{"num_hidden_layers": 8, "hidden_act": "swiglu", "moe_layers": [2, 3, 4, 5, 6, 7], "normalize_top_k": false, "router_z_loss": 0.001, "norm_eps": 1e-06, "optimizer": "soap_variant", "beta1": 0.95, "beta2": 0.99, "train_tokens": 364200000, "dataset": "wikipedia_en"}
Below are experts of layer 2 (counted from 0) of a mixture-of-experts language model. Rows are named router (the router's row for the expert), gate (a neuron's input weights, with its number), up (a neuron's input weights, with its number), down (a neuron's output weights, with its number) and show model dimensions 192-255. Each number is 128 + 32 x the weight over its row's rms, rounded and kept within 0 to 255.
Before each expert's rows: a language model's description of what the expert responds to; "mostly gets" lists some tokens that are sent to it at least half of the time. This comes from a sample of Wikipedia text that the model never trained on.

# expert 14
What it handles: Early pieces of common short words after a space or quote, such as there, do in doesn't, undo, al, sh, plus digits like 1 and 5.
mostly gets: " there", " sh", " do", " al", " sl", " ro"
router [ 92 135 147 119 143 130  30 137 143  63 161  72 146  60 147 115 109 165 122 144 155 175 137  50 133 127 111 117  63 189 141 137  81  70 118  93 160 114 160 141 135 138 150 127 131 177 176 126 134 127 145 203  71 115 138 122  42 112 137 105 147 112 170 130]
gate0 [ 76 188 119 150 157 170 119 129 104 109 102  94 127 119 146  80  80 148  80 112  70 158  99  78 141 134 153 180 131 127  92 113  63  97  98 182 133 110 101 117 121 167 124 167 170 148 125  97 141  83  95 171 174  96 169 168  82 136  81 121  54 104 167 183]
up0 [156 146 204  92 135 101 109 116 109 111 139  78 114 131 118 184 151 113 140 122 181  68  93 120 144 152 135 111 125  92 175 131  72 124 114 125 202 119  98 178 116  94 165 165 134 135 200 109 138 132 139 113 114 117 107 131 122 132 146  79 225 133 174 151]
down0 [ 59 110 106 138 143  70 211  81 104 131 162 143  92 130 132 122  92  59 162 110 149  80 195 118 122 131 109 155  84 143 139 150 176 141 125 120 125 108 136 105 104 112 183 169 125 165 131 152 122 174 147 167 123  84  71  69 182 168 119 152 110 109  80 149]
gate1 [132 185 105 152 166 128 108  86 127 148 125 168  91  60 128 143 121 109 114 142 110 159  81 174 130 123 130 222 118 152 143 141 108 118 113 149 103 182 118 110  94 110  91 100 118 145 150 136 165 163 156 154 139 150 160 182  50 121 149 120 112 142 174 111]
up1 [165  96 177  75  40  95 161 116  97 109 110 113 146 130 155 121  89 124 126 153  86 133  60  71 173 124 195 141 197 128 120 111 143 121 130 183 123 165 124  74 106 149 148 159  76  77 147 123 123 143  99 150 112 135 173 114 134 121 113  89 124 100  78 180]
down1 [109  96 191 108 144 159 106  98  77  92 106 117 179 162 174 104  97 165 153 142  72  95 141 109  60 161 190 121 159 147 163 152 122 145 150 145  85 182 131 133 131  87 101 213 135  90 113 147 171 112 141 101 193  81 129 112  53 109 106 126 131 143 210 105]
gate2 [134  80 203  95 104 135 135 160 138 135 153 144  74 127 170 179  21 114 132 142 113 149 115 137 129 144  67 125 127 143 136 111 126 120 152 134 152 165 157 138 163 153 165 102 134 204 110 136 128 101 136 122 123 163  81 119  96 111 122 101 139 106 112 164]
up2 [140 164 117 181 163 123 203 168 140 156 144 132 121 101 156 165 135 134 144  97 124  78 136 129 138 109 150 149 173 108 158 112 157 111 126 128 120 120 148 176  84 100 115 147 135 146 139 134 121 109  82 129 166  96 156 120  98  82 173 131 138  98  85 163]
down2 [139 100 133 140 132 102 108 140 168 144 110  79 149 106 114 106 165 129 146 120 146 171  71 117 142 139  74  88 206 137  99  77 107 151 168 110 139 121 124 118 123 111 101  86  97 156  99 139 177  95 107 179 134 106 121  86 136 122 162  30 133 137 164 150]
gate3 [192 127  87 124 134  93  56 109 107  97 101 121 167 137 174 108 128 168 190 138 195  95 184 151 127 124 143 159 155 120 128 129 103 115  94  92 103 157  69 116 106 147 164 144 151 138 142 116  99 118 110 176 112 152 132 129 144 152 133 108 114 120 223  78]
up3 [179 150 160 131  89 105 129 112 111 166 139  61 151  98  51 144 119 158 138 104 179 107 116 124  94 163 155 116  53 132 131  41 150 138 120 108 107 123 137 141  57 168 150 136 160 124 140  84 220 189  83 133 161 149 148 193 124 142 171 114 134 109 143 127]
down3 [120 152 106 148 132 152 109  96 171 146 172 102 112 153 107 138 147 164 119 156 110 123 116 108 123 121 136 176 110  95 123  48 161  89 132 131 105 127 150 137 151 144 105 142  74  94  99 149 159 111 177 166 133 157 131  83 182 155 136 155 195 143 161  81]
gate4 [132  93 102 168 145 170  66 164 149 122 158  86 115 110  81 122 132 109 103 135  82 101 169 133  93 136 168  98 103 130 165  68  96 138 121 135  65  96 116 196 143 166 167 137 148  90 161  96 175 169 165 104  95 125 125  66 131 188 157 119  82  54 126 148]
up4 [138 197 120 135 101 193 153 124  99  72 139 168 112  87  81  71 124 129 100 132  87 127 154  70 134  98 177 126 135 101 110  99 131 112 119  87 118  93 151 113 122  84 131 139 190 158 125 162 112  97 202 183  85 117 103 135 182  42 110 112  84 201 121 141]
down4 [144 133  97  42 132 123 155 118 130 148 117  82 127 154 132  80  93 155 122 148 151 128 134 139 134 130 141 157 125 131 137 168 179 168  80 132 146  89 137  85 139  95 105  76 113 107  97 143 137 185 112 159 106 142 125 131 172 100 107  85 183 159 139 146]
gate5 [104 141 160 122 106  95 100 134 120 129 140 129 112 124 152 180 129 148  58 145 103 171  95 111 137 139 158 103  99 113  58 104  81  97  98 127 132 115  85 158 155 169 169 153  84 198 135 179 118 110  75 154  68  83 140 106 165 131 111 102 137 152 148 103]
up5 [163 122 103 115 127 182  86 108  78 141 161 132 127  89 150 119 139 150 141 124 112 133 133 109 136 191 118 114 151 148 137 153 146 102 144  82 114 136  73 158 145 118  81 160  90 100 128 205 122 156 119 163  57  68  96 155 100 153 149 149 145 139 226 150]
down5 [130 127  83 114 160 118 105  93  67  88 115  99 167  87  82 137 133 136  86 111 139 123 173 129 137 152 133 103 117  90 154  98 123 186 100 155  45 137  74 148 110 150 137 107 164 142 155 156 120 164 134 143  95 131  75 125 186 116 110  81 186 125 143 134]
gate6 [151  98 186 145 139  60  98 172 136 166 181  38 215  95 120 145 146 122 155 128 117 101 134 150  71 142  50 146 151 157 151 158 128 176  96 137 138 144 115 149  77 110 101 139 128 112 169 128 142 155 151 148  85 106 111  95 197 174 134 102 146  51 127 160]
up6 [145  68 128  73 102 111 134  92 146 165 110 101 164 134 116 224 146  94  86 185 123 130 121 133 176 178 125 113 121 161 135 119 141 125 164 147 140 199  98 119 123 150 119 102  65 157 137 114 126 165 135 151  98  76 136 150 164 105  95 114 151  70 129 109]
down6 [119 167 135 138 205 163 102 129 102  73 113 123  90 124 143 139 119 117 154 135 163 169  57 142  82 109 145 154 177 133 150  30 110 178  76  65 133 113 138 171 109 130 146 177 108 123 169 170  86 135 143 128  97 119 184 136 126  80 119 131 147 176 153 178]
gate7 [109 164 119 155  94 159  99 123  28 162 128 125 193 168  86 119 135 108  72 100 190 212 177 109 163  86 150 118 104 148 131 113 110 105 134 174 100 203 130 162 106 146  90 136  97 106 164 178 109 106 126  59 107 100 103 155  77 107 162 144  93  62 135 111]
up7 [ 89 171 184 108 137 144  89 149 126 131 157  85 100  89 160 128  91 105 143 106 129 123 200 134  97 147 136 128 117 198 122  97 128 136 162  93 117 122 152 146 213 133 148 138  61 122 145 142  83 142  57  99 150 140  88 144 105  92 122 140 158 142 136 105]
down7 [179 127 143  85  97 159 103 107 111  97 131 123 143 159  74 113 159  71 123 120 113  85 165 132  55 139 196  87 132 125 161  91 137 166 103 122  97 153 128  97 110 122 107 190 123  83 134 196 182 172 107 128 148  68  91 148 167 133 105  56  90  95 145 176]
gate8 [138 135 158 137 111 113 127  95 160 120 123 121 131  31 165 169 143 166 113 108 112 116 149 124 196 114 100 121 101 161  98 113  86 134 150 140 178 140  73 101 148 118 151 242 150 106  56 117 103  80 182 148 169 124 193 133  94 139 178  94  63 115 173  94]
up8 [130 156 109  92 161 108 122 183 187  99 131 108 114 155 116 136 137  86  90 129 131 119 151 117 166 140  92  65 170 112 165 174 175  78 125  89 137 130 145  99 190 133 141  44 107 144 130 123 146 149 141  81 114 133 131 101 110 172 150 100 152  84 162 126]
down8 [ 77 117 123 124 119 171 144 140  84 169 123 128 129 222 126  80  53 112  96 221 146 142 166 121 149 128 148 129 107 109  93 142 200 138  98 118 113 129 101 196  73  93 112 138 132 125  95  97 107 107  61 172 126  99  95 109 132 139  53 130 109 124 147 162]
gate9 [114 129 136 140 138 135 101 128 181  96 159  86 176 115 105 183 167 156 137 146 104 156 140 120  86  95 149 140 125 165 137 135 102 118 123 153 104 169 133 102  34 132 171 169 107 117 199 150 116 122 118 186  95 226  79 140  86 212  95 134 164 114 141 121]
up9 [116 143 166  96 161 130  97 155  94 144 117 106 114 121  95 157  74 142 155 154 138 141 122  96  85 202 108 130 141 171 102 178 106  80 105  99  89 154 167 158 123  90 132 199 148 118 138  80  76 115 145 124 126 134  97  98 142  87  99 154 119  73 208  58]
down9 [127 106 156 128 141 127 104 115 169 183 107 130  95 160 148 103 102 159 136 149  53 145 154 197 102  80  91 119 141  98 137 157 120 133  98 148 100 152 140  85  90  94  97 133 121 104 109 127 122 123  89 148 122 134 104 150 152  77 155 127 147 163 104  72]
gate10 [127 159 105 126 119 154 127 137 171 119 139 149  82  64 128 147 120 165 174  95 138 126 139  86  92 168 154 114 172 177 114 150 173  72  98 151 159 124 209  79 125 147 166 156 173 102 146 112 123 129 109 159 118 129 195 114 121  68  87 164  89  91 136 124]
up10 [115 117  75 138  70 182  67 108 158 153 148  96 104 143 110 112 123 148  99 131 152 143 169 180  72 138  92 107 174 110 133 171  88 142 159  57 145 160  41 150 151  78 181 127 119 119 160  58 100 113 133 142  99 184 146 127  23 119 168 140 112  89 145 111]
down10 [159 119 116 138  75  90  80 139 113 131 115 112 122  77 136 141 105 149 134 123  80 127 150 123 139  97  93 106 154 111  96 155 158 129 160 124 102 171 165  50 130  88 126 121  95 114  89  73 114 155 133 110  92  93  79 186 139  73 168 132 146 102 107 133]
gate11 [ 76 101 165 149  83 151 100 116 184 130 121 125 158 132 123  86 214 153  73 146 107 144 116 117  78 149 201 160  64 118 131 156 147 149 156 105 150 113 143  78 132  79 121 179  77 189 142 128 130 129 111 103 130 110 133 112 102 100 147 158 162 125  93 118]
up11 [168 201 113 135 171 175 123  92 104 127 110 161 127  90 130 137 138  85 130 144  82  95 214 133 120 124  99 178  90 102 115 124 142 106 180 165 114  90 101 120 158 165 129 162 139 186 140 144 130 147 115 140 157 103 146 130 100  80 104 146 168 126 129 147]
down11 [212 111 180 157 114 144 148 117  81 132  87 172  89 142 170 180 149 125 111 148 105 140 158 173 184 175 149 115 159 153 121 150 125 140 146 111 124 154 109 149 122 154  99 151 123 122 117 102 149 106  53 122  94 152 173 128 169 106 141 148 204 129 109 136]
gate12 [100 126 122 129 122 115 160 123 153 126 103 151 147 139 137 120 161 156 147  78 143 140 179  86  97 147 124 108  67 190 139 155 145 110 109 130 144 147 112 122 130 118  84 138 201  96 114 152 148 136  88  90 122  80  74 155 117 143  95 110 120 150  91  17]
up12 [185  74 168 109  85 161 147 153 175  80 131 176 129 117 152 139 127  96 120 123 120 112  60 146 142 132 127 130 128  99  88 150 103 113 153 178 101 174  95 135 163 120 116 126 107  95 123 124  84 156  64 173 138 102 189  71 171 150 176 144 122  86 156 163]
down12 [139 177 120 190 113 134 134  68 213 122  88 134  93 108 160 132  96  98  73 115 106  90  96 145 127  87 144 178 102 145 138 143 117 159 148 137 103 139 113  87  82 141 174  84 118 137 120 131 166 126 163 121 120 119  98  87 135 143  80 111 135 150 131 150]
gate13 [102 197 140 151 146 153  57 108 146  75 174 106 190 107 152 191 154 133  72 147 139 120 162 211 109 135 101  93 113 159 119 159 142  39  84 150 179 126 142 127 152 145 129 136 123 119 156 129  81 129 151 102  73 140  91 119 156 151 121  95 158 132 147 116]
up13 [126  71 138 111 137 128 109 123 133 104 134 133 120 147 138  63 126 101 158  83 136 153 131 133  88 168 117 156 150 150 149 101 160  64 123 116 154 119  84 101 141 174 137 125 141 172 106  84 134 134  85 119  99 174 125 100 132 204 114 113  88 159 131 133]
down13 [ 88 165 126 213 123 121 121 167 164 114 183 163 114 133 107 111 161 111 147 185 172 103 129 107 126 170 128 146 101 107 148 101 182 119 120 124  61  67 128 151  97 104 161  98 121 107  72 148 115 132 131 115 142  78 149 134 124 109 152 180 102 126 166  51]
gate14 [218 174 138 163  63 131 121 104  74  78 147 145  92  86  94 116 188  98 139 143 173 121 118 176  50 118 129 157  95  84  68 172  60 115 171 112 110 101 117 133 174 116  98 121 160 143 101 144 116  69 141 178 109 166 113 147  77 103 187  74  59 149 160  87]
up14 [103  43 162  81 106 172 108 159 135 170 124 120 106 122 127  95 164 120 139 162 141 157 178 169 121 176 134 135 127 155 135 107 144  80 128 155 164 122 115 126 106 124 123 132  63 157 140 125 133 118 161 139 128  80 125  82 197  88 112 174  88  91 107 132]
down14 [ 73 148  95 109 173 108 231  76 162 134 130 107 176 177 115 121 174 105 170 102 117  78 161 151  84 127 108 128 131 155 115 180 138 134 191 157 129 166 158 162  89 195 163 142 167 135 101 101 132 181  82 140 126 120 111  99 167 173 108  88  95 119 197 157]
gate15 [108  98  92  96 160  73  91 131 175  69 131  92 159  95  99 120 154 129 108 163 133 133  77 153 131 109 135 104 120  99 135 150  86 137 199 166 122 144  96 124 177 107 154 130  84 185 142 119 116 159 164  88  97  91 138  67 134 138  96  58 141  87 172 142]
up15 [158 202 163 108  65 123 127 197 105 141 114 197 109 142  89 135  91 123 153 152 147 121 123 162 127 139 116 127 110 106 118 138 166 162 116 133  83 138 104 122 124 126 166 142 141 100 107 152 134 120 114 117 109 159 143 177 114 112  91 161  99  81 135  86]
down15 [158 135 202 119 135 130 153 137 125 153  92 166 172  92 111 129 166 160 130 225 187  57 183 152 192 149 131 111  79 170 129 111 167 128  83 118 139 121 188 131 107 186 122 173 135  95  82 143 144  86  89 127 172 139 105 179 144 100 160 108 137 104 129  96]
gate16 [ 97  75 142 104  60 103 114 123 155 117 197 150 138 161 109 128 144 116  34 127 152 120 144 102 139 144 111 106  83 148 114 124 141 147 125 126 180 111 128 120 112 121 119 154 139 189  86 130 122 126 152 100  97 110 145 130 122 146 109  65  99 160 182 140]
up16 [ 92 160 110 108 189 156 118  72 112 117 120 145 170 101 163  89 139 142 119 154 125 112  94 111  89 150 157 186 150 159 202 182 144  77 129 108 157 147  91 177 152  85  91 138 148 169 123 144 114 153 105 124 115 160 127 149 131 101 123 119 116  86 112 147]
down16 [ 98 133 133 170 167 199  75 112 174 157 153 103 108 157 176 142 118  84 105 158 119 136  76  75  58 162 146 153 134 129 100 124  76 140 131 132  84  95 120 160 149  86 118 161 119 108 208  91  92 112 107 178 124 141 177 122 130 159  84 127 144 137 108 128]